Experts of a small language model: 64 SwiGLU neurons an expert.
Below are experts of layer 3 (counted from 0) of a mixture-of-experts language model. Rows are named router (the router's row for the expert), gate (a neuron's input weights, with its number), up (a neuron's input weights, with its number) and show model dimensions 0-255. Each number is 128 + 24 x the weight over its row's rms, rounded and kept within 0 to 255.
After each expert's rows: "comes after" lists some tokens at least twice as common just before its tokens as in all text. This comes from a sample of Wikipedia text that the model never trained on. Tokens count by the router's weight.

# expert 27
router [126 137 168 136  75 171 123  82 156 145  96 157  98 134 126 111 108 147 120 135 146 119 129 125 173 112 146  80 129 125 141 123 183  90 123 135 166 135 109 112 137 121 129 140 173 121 106 136  93 143 100 131 119 141 115 167 153 134 127 133 123 167 140 132 137 140 112 126 148 114 118 170 118 141 136 133 110 116 151  90 109 107 113  92  95 133 123  76 168 100 117 128 136  84  90  65 107 181 161 150 134 121 121  78 119 155 140 100 143 130 138 125 120 175 115  91 156 152 148 134  95 131 120 148 167 152 126 111 114 112 170 136  97 120 104 103 135 148 164 115 117 140 140 121 147 154 143 132 181 118 186  84 127 126 132  95 115 114  99 136  90 133 128 139 175 119 109 150 142 136 125  92 114 136 113 184 118 128 123 125 112  68 157 117 102 143 122 148 126 129 127  77 142 136 110 122 137 116 117 165 136 160 142 157 146 109 138 102 105 103  99 123 145 136 135 138 141 114 155 169 152 106 137 170 113 138 112  62 179 163 143 139 127 127 108 133 120 105 160  93 131  92 134 137 143 125 104 134 136  97 131 112 157  83 103 130]
gate0 [158 107 172 151 140 100 162 117 120 106 157  91 185 127 115 138 175 166 111 118 173 113 100 104  98 119 134 149 160  98 155 102 160  81 147 112 148 132 115 126 100  94 122 134  82 102 117 156 111 143 167 136 151 129 120 113 140 139 128 120 105 150 151 111 122 145 153 119 152 114 120 119 115 101  77 109 172 138 125  94 132 139 121 148 129 136 126  91 132 113  82  95 159 151 173 159 125 175 114 144  98 109 110 130 119  92 120 119 115 125 140 119 100 164 125  99 147 147 128 126  69 141 111 144 145 130 156 137 152 104 128 137 121 143 157 116 120 135 131  65 147 113 118  90 127 128 163 133 132 157 191  78 157 113 149 150 159 136 179 112 129 125 140 108 192 156  97 125  97 135 111 119 150 195 106 117  75 131 117 156 104 125 160 130 139 156 127  97 139 113 121 118  96 114 113 102 155 121 123 152 142 138 156 151 125 124 137 127 107 117 109 114 122 123 124 103 166 180  91 134 122 115 142 149 133 142 141 164 127 186 108 160 142 144 149 143 116 145 164 136 133 134 136 102 190 134 131 128 108 140 134 126 118 152 103 119]
up0 [160 108 127 144  96  80 150 151 134 132 135 105 144 105 175 131 135 146 126 173 116 125 138 108 141 160 154 148 107 119  96  74 125 168 127 128 148 126 130 128 109 157  98 138 131 134 133 118 146 120 158 106 137 144 157 147  96 126 122 126 107  88 112 125 141 130  87 128 185 161 146 124 110 159 144 126 123 138 110 141 101 106 144 135 132 110 102 111  99 128 115 123 118 172 165  88 149  96 124 145 135 113 159 142 166 145  68 122 141 144 106 132 122 113 177 103 159 129 139 155 123  89 189 114 151 146  87 161 145 150 148 128 170 141 102 132 169 110 170 128 122 146 110 123 127  88 144 107 130 129 119 119 131 141 173 135  85 116 126 131 146  96 162 134 116 125 159 144 116 137 155 153 145  52 129  98 117 112 155 146 121 172 137 108 139 156 137 100 131 119 182 141 123 165 133  64 129 159 165 138 112 112 156 110 116 120 133 155 116 139 114 161 164 131 124 114 127 160 114  94 131 134 130 131  68 106 134 115 148 121 133 126 181 129 147 153 149 107 104  69 111 100 147 173 139 150 116  97 100 123 135  95  79 116 135 137]
comes after: "0", "2", "9", "1", "3", "4"

# expert 22
router [175  95 135 117 153 132 101 155 149 114 103 130 110 112 140 144 129 148  96 112 142 140 132 128 146 105 112 107 106 119 126 125  97 106 142  96 115 128 144 117 102  80 139  72 139 118  93 180 107 110 156 155 116 115  95 112 179 162 140 129 107 147 152 139 118 136 127 125 170 135 125 156 100 174 154 136 162 129 109  67 135 124 133  93 111 131 116 118 102 133  90 156 127 161 153 115  86 143 122 131 163 125 179 131 129 165 143 121 151 111 118  91 140 108 167 170 150 131 121 187 120 105 116 109 123 141 103 152 130 144 124 122  80 105 143 132 116 140 125  89 111 144 142 137 120 119 176 116 128 124 120 130 126 111 128 183 131 144 162 130 118 151 103 158 105 136 139  85 103 112 120 105  97  93  91 141 131 140 166 116 143 140 128 106 121 129 169 162  96 189 132  98 118 127 177 105 148 121 123 118 172  98 139 111 142 144 114 128 148 163 132 130 155 153 135 132 122 150 104  89 123 137 152 113  85 102 141 136  84 139 148 124 109  91 169 141 158 145 106  87 132  63 154 168 107 160 153 119  87 128 151 109 120 141 147  92]
gate1 [129 128 133 118 117 127 127  90 130 117 110 132 111 133 138 119 155 145 143 147 105 148 107 124 140 137 137 125 141  69 157 112 156 126  83  78 110 187 100 148 135 125 115 118 153 186 129 140  66 146 130  74 101 119 123 113 111  94 128 129 148 138 107 142 104 110 150 102 126 148 125 134 146  76 170  85 115 121 172  96 104 127 165 118 124  97 138 105 162  94 139  93 119  85 138 121 110 115  82  98 102 120 100 137 136 132  97 127 118 162 101 149 132 112 101 116  97 105 126 114 114 118 141 161 126 150 155  96 112 123 117 165 153  85 145 102  83 136 158 115  96 110 111  91 163 130  98 124 158 159 105 121 149 114  83 125 105 152 159 108 149 144 113 151 159  88 104 165 125 112 136 127 122 126 136 101 122 124 126 107 135 113 148 145 179 101 132 136 190 107 190 107 112 158 127  89 140 185 139 121 132 110 101 141  93 139 106 125 146 120 149 126 124 165 156 121 107 165 100 120 128  85 151 158 129 155 129 129 143 147  94 127 125 171 119 138  86 137 107 118 116 128 144 109 154 156 141 147  87 102 121 126 125 113 168 135]
up1 [133 104 104 125 121 163 130 110 128 164 137 125 143 155 139 133 121 111 115 139 118 100 130 144 142 132 159 115 116 139 107 167 104 149 140 141 109  87 130 125 133 143 214 128 121  84 112 137 157 123 142 143 142 140 166 105 142 116 106  82 180 114 176 116 145 118  77 120  78 134 139 145 148 104 111 128 109 103 131 158 163 115 118 127 139 139 119 132 135 171 126 144 139 134 109 121 176 105 133 144 125  96  83 150 153 114 105 148  95 149 152 149 128 139 158  96 173 110 112  88 165 152  77 119 129 123  97 148 143 110 122 142 131 127 109 163 130 108 151  80 127 117 134 178 142 138 110 123 123 154 164  94 147 139 161 142 129 107 145 101 106 121 154 131  92 150  90  76  89 149 109 147 123 150 167 164 156 171 123 138 117  87 151 102  96 105 170 102 139 133 103 150 130 136 143 150 122 144 131 128 126 154 116 136 159 171 104 149 133 103 130 169 133  80  98 153 150 182 155 151 152 106 112 118 158 117 135 123 115 105 152 157 152 140  96 138 155 152 126 132 133 162 115 122 134  99 109 144 148 108 182  81 145 121  92 153]
comes after: "\n", ")", "0", "3", "4", "5"

# expert 7
router [116 177 119 150 125 134 113 111 121 110 124 181 133 121 165 156 124 102 135 158 129  99  91 158 140 130 120 120 182 139  91 115 124 115 155 117 134 153 131 164 148 117 123 159 146 164 144 135 116 113 126 149 110 136  92 128 108  96 104 135 134 148 104 142 112  97  90 145 102 125 104 131  91 136 131 136 146 104 138 124 136  67 148 108 117 134  98 156 147 181 135 134 132  92 136 149 121 149 122 149  88 138 117 156 128  77 153 146 141 125 123 113  90  79 120  77 125 142 158 137 137 183 102 115 137 154 125 136  98 129 158 126 162 145 134 147 158 163 170 113 127  83 148 128 156 103 143 167  99 113 145 121 140 141 120 101  92 105  86 117 110 140 162 132 179 130  89 158 118 128 121 133 140 148 107 159 174  91 115 165 146  96 134 125 125  93 125 159 117 143  99 113 104 131 110 166  82 106 161 142 188 119 148 137 152 153 132 127 129 103 100 117 103 124 137 128 173 148 187 138 103 120  93 142 155 137 121  99 141  97 144 130 121 107 136 150 151 124 151 157 138 135 168  79 106 109 104 107 142 133 108 167 117  94 172 138]
gate0 [138 127 106 158 106 116 159 122 119 119 149 130  94 118 111 137  87 111 131 167 165 130 122 176 130 156 110 128 109 136 123 164 157 127 161 124 139 132 128 148 134 116 148  92 101 137 142  80 136 132 131 101 149 130 133 130 112 120 130 122  70 132  75 136  99 141 138 123 121 129 114 168 118 101 153 115  99 146 140 111 138 145 138  84 111 113 132 140 132 118 131 140 179 112 151 147 145 106 137 125 188  88  88 116 162  97 161 133 117 143 163 138 149  88 111 125  99 109 116 125 181 135 127 149 141 105 158 109 116 171 120 125 163 144 106  64 140  67 140 160 132 149 105  99 158 130 123 151 108  87 139 119 145 130 109 130 129  62 160 123 116  90 129 138 115 149 106  92 104 190 111  59 142 141 136 129  93 114 119 115 123  67 145 140 166 139 142 113 124 102 155  93 132 130 106 143 147 114 110 101 132 136 154 130 147 131 115 100 143 155 124 101 120 117 123 132  87  84 122 140 113 111 131 115 176 110 122  56 133 101 164 141 120 148 113 126 105 102 141 139 149  96 108 123 120 152 125 136 153 144 177 144 150  79 121 143]
up0 [132 113 131 130 139 115 132 138 112 109 120 118 141 120 119 125 110 101 105 114 130 103 143 132 119 117 117 134 161 108 132  83 112 123 138 103 162 112 234 162  94 174 120 132 125 101 103  98  91 115 149 147 152 126 112 100 134 128 122 113  75 141 102 119 139 118 143 124 130 112 119 141 117 146 105 123  83 121 162 120  92 102 124 133 131  89  91 142 147 105  98 156 144 166 119 116 179  91 149 122 143 145 104 120 122 124 140 124 128 163 100 123 123 128 141 154 132 155 144 170  72 101 141 129 185 125 151 103 163 124 140 139 101 141 132 115 149 125 109 119 141 164 170  98 116 102 164 139 149 124 176 120 182 113 120  91 160 105 165  98 123  90  56 125 122 129 149 118 103  76 121 173 119 107  88 150 152 118 136 142  80 155 117 112 148 165 156 114  86 131 150 144 111 125 139 151  76 152 110 120 140 124 138 122 142 144  91 185 101 141 120 150 125 135 113 128 142 103 132 129 152 135 153 105 103 144 122 119 119 165 140 102 153 127 110  94 104 130 108 146 109 129  86 124 131 107 164  85 108 122 146 127 153 114 116  90]
comes after: "1", "9", "0", "2", "8", "3"

# expert 12
router [139 166 122 125 153 153 144 131 142 135 185 140 148  99 135 119 107 140 142 130  92 106 111 121 100 156 136 159 120 158 153 185 152 134 115 147 130 147 132 109 149  94 158 101 131 140 156 125 167 164 114 118 129 139 106 111  84 126 122 132  99 119 167 108 103 142 162 134 130 169 136 131 151 134 109  83 137 181 113 145 165 142 135  95 163 124 119  92 103 119 157 138 125 128 127 107 125 141 116 102 143 140 118 107  87  69 129 140 134 147  88 168 163 119  93 164 115 149 112 166 172  89 131 133 108 171 170 107 131 131 150 145 130 112 102 136 137 121 119 109 127 102 120  99 159 139 121 149 100  96 153 119 146  95 174 106 142 100 170 119 151 133 132 161 162 101 155  97 101 111  85 153 150 124 132  96 107 142 142 141 163  92 113 136 111 152 146 130 161 109 119  90  98 106 109 132 155 105 156 184  98 115 164 145 113 134 148 145 139 100 162 161 121 151 126  80 122 115 112 123 150 143 119 132 158 156  60 103 127 141  98 111 132 117  84  99 114  92 159 134 150 137  87 106 129 112 111 152 112 144 166 139 124 131 106 152]
gate0 [133 139 119 115 155  96 129 126 104  79 163 131 122 133 111  90 155 124 135 141 160 124  85 188 119 129 127 130 122 163 148 129 123  86 104 150 159 103 117 128 123 120 128 163 100 129  88 145 163 132 135 148 136 111 128 140 128 137 130  82 110 168 135 114 152 157 158 128 132 137 116 131 167 126 165 126 129 118  85 114 108 127 137 104 133 163 130 114 175 132 151 140 124 175  93 167 153 136 101  63 138 121 145 119  95 165  88  78  91  88 150 128 121 161 136 139 122 169 189 141 106 157 128 113 114 143 151 115 115 147 119  91  81 101 118 148 149 150  99 152 100 129  75 116 103  99 104  51 124 103 145 112 189 129  97 125 137 119 137 171 143 129 125 115 118 134 145  92  96 127  77 141 154 147  93 133  99 169 102 159 153 132 146 117 160 135 136  98 143 131 138 144 114 117 119 144  88 123 129 141 125 167 132 129 112 190 142 125  81 118 136 123 117 154 113 187 149 136 145 143 116 138 133 156  92 155 130 116 126 130 122 122 125 127 150 133 156 118 141  97  97 163  90 129 127 142 133 136 110 140 105 116 126 139 133 131]
up0 [133 131 124 134 133 135 100 140 121  71  79 111 175 140 164 104 142 134 116 146 173 122 155 138 161 102 156 112 160 110 137 124 168 128 191  75 124 141 118 131 171 105 119 143  68 116 123 133 139 111 143  99 168 140 148 145  95 159  67 166 139 126  71 109 156 111 122 113 122 186 142 154 100 114 138 180 135 124 115  81  97 114 138 128 112  88 131 141 115 151 128 122 109 140 132  78 157 161 181 133 115 138 105 160 120 152 141 150  94 106  68 125  81 127 151 107  84 160 131 133 138 157 123 143 102 129 162 162 159 138 151 117 149 123 124 100 120 111 149 128 129 138 147  97 124 161 124 126 128  84 134 180  93 117 115 140 145 132  79 101 159 142 156 139 138 158 111 133 110 122 116 117 105  86 123 103 140 122 116 120 129 146 152 139 120 171 157 103 126 125 146 113 168 130 160 140 143 143 120  91 130 126 150 161 131 123 153 118 142 105 151 126 129 147 190 121 125 125  99 133 132 134 135 117 143 149 121 124 150 157  93 146 125 160 134 115 125 133 124  87 100 118 137 110 151 110  95 119 125 161 107 108 167 137 107 110]
comes after: "s", ",", "ed", "ing", " that", "es"

# expert 5
router [115 121 127 141 124 173 108 145 142 126 146 101 134 118 121 160 102 143 140 139 129 115 120 107 104 116 127 116  98 152 170 173 151 110 167 106 180 179 114 121 157 125 164 153 162 132 135 134 137 149 156 154 106 147  78 131 143 145 122  92  75  71 132 113 125 112 139 164 146 164 134 119 116 136 135 136 168 174 128 155 128 125 157  89  90 149  98 120  80  67 167 135 150 112 130 144 149 138 128  79  93 170 134 125 118 143 110 139  99 178 135 143 128 156 161 143 145  98 100  93 139 138 124 159 125 127 118 108 108 118 122 155 139 179  94 151 125 155 116 162 130 106 133 137  91 123 120 148 149 124 110 109 148 132 124 138 145 111 114  96 123 153 104 125 189 105 193 108 133 124 141 136 146 119 118  84 128 133 129 107 119 122  99 176 119 109 127  86 152 121  84 128 121 142 116 185 125 152 142 141 153 148 187  74 109 157 108 151 136 138 117 122 128 119 117 114 112 130 104 111 134 138 104 106 106 147 105  79 142 127 121 140 122 114 154  66 127 116 141 120 174 132 110 133 117 149 154 121 118 113 142 113 142  84 109 125]
gate0 [156 112 125 116 136 115 155 111 152 150 147 147 114 173 130 123  92  70 176 152  93 102 122 167 115 130 104 128 161 128  93 191 165 119 143 131 129 101 138 108 153 145 142 130 148 154 102 115 167 150 123 104 107 127  84 127 130  57 105 138 114 135 124 146 117  95 161 157 124 137  95 132 151 109  97 115 163 113 144 114 129 132 106 138 134 143 134 141 119 106 115  80 131 124 113 136 156 125  66 145  89  95 112 133  91 136  95 174 138 153 118 128  99 104 142 109 135 125 105 119 152 140 155 129 153  98 165  78 105 101 179 131 122 134 132 112 140 112 134  68 134 142 144 103 139 108 140 105 125 138 162 154 159 132 117 130 127  95 175  94  98 146 132 133 101 146 127 188  81 148 109 144 112 137 108 111 130  70  75 105 107 105 128 136 143 159 131 170 155  92 172 105 142 136 107 126 137 135 147 124  99 125 131  75 144 105 153 119 159 158 133 118 187 181 114 141 100 117 118 162 150 157 136 131 130 113 143 109 102 119 145 162 145 150 124 126 132 113 138  99 156 125 127 139 127 107 123 136 132 115 129 152 127 120 162 119]
up0 [ 96 137 101 135 110 143 136 148 137 117 123 189 119 123 117 143 119 121 113 140  66 119 125 113  80 165 129 186 150  92 169 183 191 124 130 133 128 143  92 109 117  97 143 145 150 126 128 127  91  99 140  97 118 103 112 121 134 128 116 138 135 131 124 179 137 150 152 123 151 125 133 112 170 146 124 144 159 128  98 113 161 115 150 111 109 112 123 126 123 135 135 117 125 135 127 145 155 160 128 131 132 122 153 107  66 128 107 126 160 168 132 157 128 114 101 135 140  81  99 113 147 149 141 145 135 124 129 127 128  91 119 174 129 108 105 138  96 147 154 165 100  90 157  80 120 111  91 106 137 144 113  98 164 113 133 160 124 103 131 148  97 173 126 199  88 118 150 127 137 166 141 104 151 135 111 110 120 163 111 140 120 102 100  99 158 180 131 117 174 154 162 162 134 138 124 132 149 101 139 129 113 152 158 133 125 103 116 116 190 128  91 118 127 145 137 148 122 160 125 120 117 115  96 111 139 192 130 133 118 131 129 163 156 108 106 135 123 126 124 115 136  91 117 112 113 179 136 200 105 103 120 133 100 136 159 146]
comes after: ".", "\n", "s", ")", "\"", "=="

# expert 3
router [115 138 146 133  95 162 143  77 152 148  88 122 116 137  93 170 123 132 125  87 143 140 147 101 118 110 143 113 158 142 111 100 105 108 100 107 104 146 130 132 131 174 120 132 163 131 112 125 107 113 155 128 102 142 131 121 136 110 132 121 146 135 135 148 135 140 117 121 141  93 164 136 131 146 167 138 146 116  84  98 120 130 129 149 138 110 167 130 131 115 105 115 127 134 128  90  92 132 120 118 110 136  79 146  87 153 151  99 150 190 125 204 103 146 182 103 142 138 173 139 134  94 119 150 142 112 136 126 127 125 179 133 108 130 146 131 189 131 143 166 124 148 145 108  84 142 159 152 143 160 123 134 142 151  83  87 186 150 110 115 141 149 145  99 152 210 126 131 138 114 174 119 131 125 125 111 111 117 130 161 111 114 100 166 150 122 102 142 112 154  82 145 144 124 119 126 153 156 108 132 127 127 115  88 138 142  94 108 124 149 152 122 161 120 132 139 128  98 137 108 105 160 128  87  95 117 152 127 133  93 149 111 172  71  94 104 110 111 119  94 103 107 115  96  96 128 114 157  80 144 120 100 140 123 132  99]
gate2 [144 122 148 112 105 159 137 154  51 107 155 154 120 107 169  62 141  95 119  98  85 138 123 161 143 134 137 131 143 177 138 103 134 121 111 130 127 121 109 130  98 100 138 104 100 155 143 131 126 153 169 104  98 125 119 114 127  83 114 132  82 130  95 125 116 139 160 112 126 108 131 129 159 131 120 149 109 112 117  98 141 135 112  94 102 115 108 122 145 110 140 153 142 117 136 149 156 118 150 102 128 181 104 173 124 131 142 122 144  70 130 105 127 132 119 101  98 164 109 179  96  92 148 143 102 118 181 163 113 155 137  94 147  95 134 173 137 110 117 141 143 120 106 169 120  89 141 136 101 123 140  99 175 109 101 158 159 111 147 125 102  77 116 130 122 133 128 148 105 124 129 135 129 109  88 127 116 142 127 137 128  98 133 127 129  89 118 133 110 121 151 200 144 124 120 112 141  85 110 149 149 106 149 139 137 134 111  98  95 115 115  90 105 150 138  95 125 147 126 166 132  79 132 113 136 138 106 169 119 159 116 154 125 127 102  74 113  94 113 159 118 173  92 107  90 122 117 115 152 134  74 146  96 133 128 157]
up2 [143 109 174 134 142 110 139  83 142 168 116 127 136 182 113 143 160 144 114 147 125 123 161 129 158 135 112 113 105 112 109 115 101 103 140 118 104 123 149 103 148 150 147 101 128 111 109 102 160 170 133 116 144 134 160 125  88 143 137 131 157 138  91 141 134  95 114 173 124 166 104 143  92 108  96 126 183 138  75 149 105  77 110 150 121 140 141 124 142 152 100 104 157 176 108 116 132 147 150 155 126 119 122 160 141 100 146 128 130 120 145 129 129 108 124 122 163 113 137 132  62 160  99 110 145 118 126 113 101 140 148  64 111 131 168 119 123 104 112 101 105 164 142  90  95 109 140 116 163 111 147 128 124 150  70 141 100 125 127 107 194 146 157 110 140 106 107 138 140 109 141 133 120 125 145 155 141 106 131 106  90 153 137 105 119 163 114 139  62 149 142 111 142 117 154 128 102 145 124 123 144 140  81 129 117 148 142 114 117 174 124 135 128 140 154 136 125 111 114 128 175  97 147 168  92 128 165 148 125 125 142  78 109  87 126 127 184 140 135 106 129 129 170 104 156 148 158 131 159 174 150 134 118 163 127  94]
comes after: " ", "0", "2", "9", "1", "."

# expert 17
router [147 108 142  87 137 125 156 132 103 154 142 116 127 109  94 120 138 114 130 149 123 168 129 133 114 102  95 155 109 128 169 135 138 150 155 117 128  99 140 166 138 111 138 181 149 111 124 125 115 112 145 140 116  84 132 112 109 125 103 140 163 158 157 117 117 120 124 138  98 119 107  73 130 163 112 173 139 166 166  92 155 153 160 151 114 126 115 143 141 175 176 146 146 137 146 122 146  85 128 130 128 145 147 173 131 141 113  70 115 135 141 129 108 110 121 145  96 139  97 166 138 122 130 144 141 135 121 169 132 138 138 118 154  99 132 150 157 141 111 107 126 148 103 164 168 152 116 105 124 123  95 172 130 165 158 135 119 108 161 131 170 102 156 130 135 118 110 131 132 114 129 127  91 145 141 158 161 160  73 143 100 142 172 104  91 149 151 132 136  95 138 176 125 130 121 109 167  99 145 119 137  83 120 125 186 113 126 106 156 155 154 148 187 109 118 105 156 119 136 128 137 102 158  87 126 179  98 129 114 132 141 163 135 139  84 139 129 159  77 138  70 138 121 177 118 171 113 118 133 113  96 128 101 131 135 157]
gate0 [118 115 115  95 160 140 144 103  49 117 146  93 143 124 134 144 132 134 113 104  65 137 135 129 130 145  83 125 169 107  53 166 110 166 137 139 126 132 133 118 136 130 131 123 168 135 215  85 137 144 126 118 161 141 138 121 123 126 132 117 162 141 134 142 153 138 127 130 161 134 149 104 122 112 124 136 144 125 140 160 141 155 154 150 163 164 115 148 110 130 166  82 144 100 152 133  89 110 106  91 127  78 108 131 112 123 101 163 114 100 161 100 135 141  98 141 131 168 120  86 142 139 112  76 140 126 148 149  94 151 116 140 146 145 123 117 122 150  88  96 113 150 113  93 107 157  82 133 122 146 147 145  96 155 115 112  97 113 114 144 104 114 141 121 120 138 138 126 101 126 106 147  65 197 142 100 133 132 140 105 125 159 129 132 112 111 102 101 106 132 152 137 107 140 195 110 124 141 134 131 143 132 144 127 104 117 109  91 125 140 121 153 124 106 144 116 152 129 134 105 114 119 133 128 134 110 154 153 135  84 137 129 159 136 125 115  73 153 145 194 125 147 116 113 116 136 139 160 158 160  77 130 136 123 116 152]
up0 [124 120 125 173  93 132 138 138 137 117 131 134 120 141 114 121 178 129 127 126 133  97 113 124 135 120 141 121 134 132 122 119 108  75 120 132 131 125 128 133 137 128  97 143 130 147 115 162 111  86 135 119 131 114 103 137 132 112  67 118 127 138 144 116 119 122 144 128 109  81 136  86 145 162 147 106 140 182 135 106 106 123 118  73 130 123 172 127 125 113 181 195 118 184 128 114 142 122 155 132 123 111 143  99 141 104 126  60 103 181  96 133 115 161 126 137 113 132 149 129 122 145  86 167 102 116 127  87 113 107 102  70  89 127 114 131 103 129 121 102 104 112 168 128  99 130 163 121  96 105  59 133 143 118 125 146 151 130 141 127 123 105  93 109 121 114 113 175 124 141 194  89 161 125 146 112  99 155 134 118 171  92 136 108 168 142  90 125 134 170 137 165 125 117 115 187  99 131 117 153  93 108 151 189 132 151 134 134 122 134 152 138 117 147 152 153 130 149 131 161 116 113 101  92 149 129 125 143 117 119 162 107 122 120 131 114 133 123 132  95 128 143 138 143 187 109 101 156 106  97 141 129 146 166 126  88]
comes after: "\n", " of", " is", " was", " as", ")"

# expert 30
router [118 114  86  96 158 134 137 115 143 150 101 108 142 130 148 173 126 125 114 129 130 171 132  98 129 121 154 139 116 115 138 135 154 110 130 118  99  94 124 118 153 146 175 157 115 118 144  80 124 138 147 168 128 119 114 156 129 142 100 112 146 154 147  97 114 128 130 102 108 139 152 111 127 117 175 182 184  73 141 129 121 105 141 119 119  97 105 149 117 107 133 165 114 129 115 127 140 142 113 135 183 124 120 113 152 108 173 120  91 128 134 146 158 160 163 131  99  75 102  96 132 118 119 109  88 112 151 106 139 143  85 140 142  76 149 151  70 138 146 162 140 169 142 140  95 122  93  87 133 126 113 114 134 138 127 108 145 139 124 133 122 124 118 149 148  94  80 135 134  65 169 105 117 106 108 121 144 136 128 155  89 108  97 157 118  75 137 155 124 140 106 167 183 147 148 127 110 176  93 104 132 155  96 144 140 142 141 131 120 134 171 151 139 153 171 145 106 139 102  91 110 179 133 124 128 124 154 138  83  94 134  85 140 143 146 140 123 107 125 136 117 101 114 108 129 127  92 133 118 107 118 141 146 115 181  98]
gate0 [112 105 142  88 166 127  75  82 168 119 127 156 112 147  99 135 134 140 161 137 123 129 135 139 174 131 153 113 143 143 162 136 126 118 127 139 135 150 175 171 148 190 117 112 114 115 126  71  78  76 132 119 114 122 183 146 151 132  81 130  94 170 113 103 145 147 131 136 112 128 139 140 127 134 162 128 135 133 155 102 145 110  95 135 147 144 139 136 109 125  86 121 113 104 154 114 133 127 141 121 114 103 116  81 144 107 128 102 130 116 174 117 134 122 142 121 130 106 178 146 130 139 127 121 102 111 127 105  97 163 102 132 146 147 114 110  94 147 142 134 109 136 118 137 102 124 132 103 160 120 150 139 135 124  93 138  86 142  88 138 126 125 128 135 147 140 128 149 155 123 135 156 106 103 134 141 104 100 107  99 108 149 132  70 131 121 148  60 176 127 123 113 173 135 103 129 123 106 148 159 124 149 144 112  84 155 171 158 117 118 123 127 133  75 101 128 111 102 149 147 120 106 135 158 128 190  87  63 123 105  97 127 120 129 132 155 140 154 124  89 154 146 100 119 163 130  79 121 125 184 164 125 131 129 140 161]
up0 [147 141 120 102 155 152 174  63 136 180 136 186 129 128 137 143 133 134 134 167 116 156 128 148 157 130 126 117 108 133 144 169 110 138 140 120 116 182 156 193 140  99 120 110 123 138 125 113 101 136 151 135 122 132 176 175 175 113 102  86 144 153 105 132 121 170 107 144 122 153 126 125 129 145 200 156 118  93 142 108 160  90 100 134 151 156 101 133 138 135 111 135 125 110 173 137  67 124 103  77 163 138 141 105 155 113 100 141 152  92 182 147 145 130 125 128 139 132 151 109 182 115 132 104 105  97 123 138  99 130 114 155 125 123 126 154 117 122 108 130 129 180  98 146  89 141 121  95 136 122 163 104 151 108  88 136  75 156 110 133 117 100 138 116 137 136 104 130 160 147 148 143  82 108 146 126 139 109  90 156 117 162 128 120 109  83 150 117 128 123 127 118 192 133 129 129 112 110 114 132 127 128 124 138 114 147 149 171 181 124 165 127 143 106 117 128 119 123 105 120 155 123 127 157 137 126 109 130 110 125 152 116 121 121 137 163 132 147 133 123  84 125 155 128 129 128  98 143 126 136 130  68 112 137 149 174]
comes after: "\n", " |", "==", ".", ")", "==="

# expert 28
router [122 105  92 139  94 107 165  94 101 130 116 134  90 107 128 116 110 149 123 179 107 137 160 114 120 126 112 123 128 161  94 107 139 119 147 122 135 125 157 122 143 135 128 189 191 136 177 171  95 101 110  72 147 102 160 138 128 101 157 169 154  86 100 136  91 149 114 139 141 110 125  89  92 131 123 137  98 166 122 118 162 180 148 120 117 142 105 143 165 155 117 103 122 112 174 132 138 110 123 100 140 103 132 140 134 112 135 128 159 120  96 149 110 113 116 135 146 145 139 136 161 124 150 110 129 156  92 107 127 102 157 145 168 140 162 109 111 145 174 143 123  97 105 128 111 148 117 135 156  97 128 154 114 152 139 106  88 105 132 106 145  82 169  98 155 180  83 166 121  99 134 124 110 137 139 119 132 101 112 136 142 123 128 151  97 107 155 117 142 115 122 133 119 116 158 146 103 126 106 131  99  97 117 117 111 119 120  97  97 193  96 149 153  83 120 140 161 113 157 146 100 132 124 144 122 154 144  93  98  60 121 139 138 137 105 114  94 127 110 156 124 125 170 129 150 148 134 132 173  98  95 110 119 110 143 109]
gate0 [153  98 138 120 135 148 120 145 154 130 149 145 170 149 104 124 144 139  95 130 141 103 143 115 112 132 190 124 115  82 136 196 144 111  50 139 143 160 127 134 134 115 132 138 104 131 150 106 156 146 113 114 140 121 156 138  89 137 135 119  84 171 118 114 114 177 141 155 157 139 112 139 118  75 103 132 133 136 138 141 108 165  86 105 125 120 111  98 140 124 196 122 138 114 136 132 131 114  99 135 133 144 130 148 119 123 114 121  64 132  82 125 126 183 155 135 128 132 107 115 115 110 102 146 135 144 161 127 160 100 147 142 139 109 102 100 123 122 104 100 149  98 123 106 149  79 157 131 173 119 137  85 135  94 125 177 136  84 111 123  66 157 140 145 140 169 112 126 170 169 127 151 134 110 150 111 161 143 116 143 120 115 153 122 124 131 115  88 139 173  99 110 146 109 121 148 112  91 129 139 151 164 149 123 129 146 128  92 121 123 132 144  96 103 168 143  75 148 126 124 122  97 111 146 149 148 140 130 106 105  89 153 131 161 105 133 124 119 132 101 142 164 133 108 112 117 146 178 157 136 172 137 121  93  97 112]
up0 [154 136 175 139 148  89 119 125 104 113 130 119 136 157 141 157 130 125 140 119 111 119 151 158 119 125 102 124 118 133 154 187 104 153  98 113 171  92 166 174 136 132 112  96 133 124 149 155 123 172 103 118 102 109 134 175 116 112 112  96 124 110 111 113 132 112 102 128 142 125 188 139 122 122 110 115 149 122 102 142 132 129 154 131 131 144 123 128 122 145 131 133 108 141 132 158 102  90 159 178  76 146 110 140 136 128 120 140 157  95  99 117 148 112 123 111  86 137 145 134 104 142 122 105 128 143 127 129 147 122  98 121 133 152 105 147 164 115  71 141 164 141 124 103 123 107 145 125 116 124 122 167 125 147 112 124 112 180 119 138 119 157 126  89 134 121 121 147 102 100 126  97 120 138 187 134 104  99 151 125 197 144 109  73 105 122 145  47 169 117 123 181 129 158 149 155 154  96 138 127 152 156 109 133  98 120 138 144 117 163 111  93 150 140  67 150 147 112 106 164 125 166 138 144  79 117 146 131 146 104 173 178 130 147 126 136 136 130  72 155 128 127 130 109 103 108 169 131 172 116 136 144 143 153 143 116]
comes after: " ", "2", "1", "\n", "9", "0"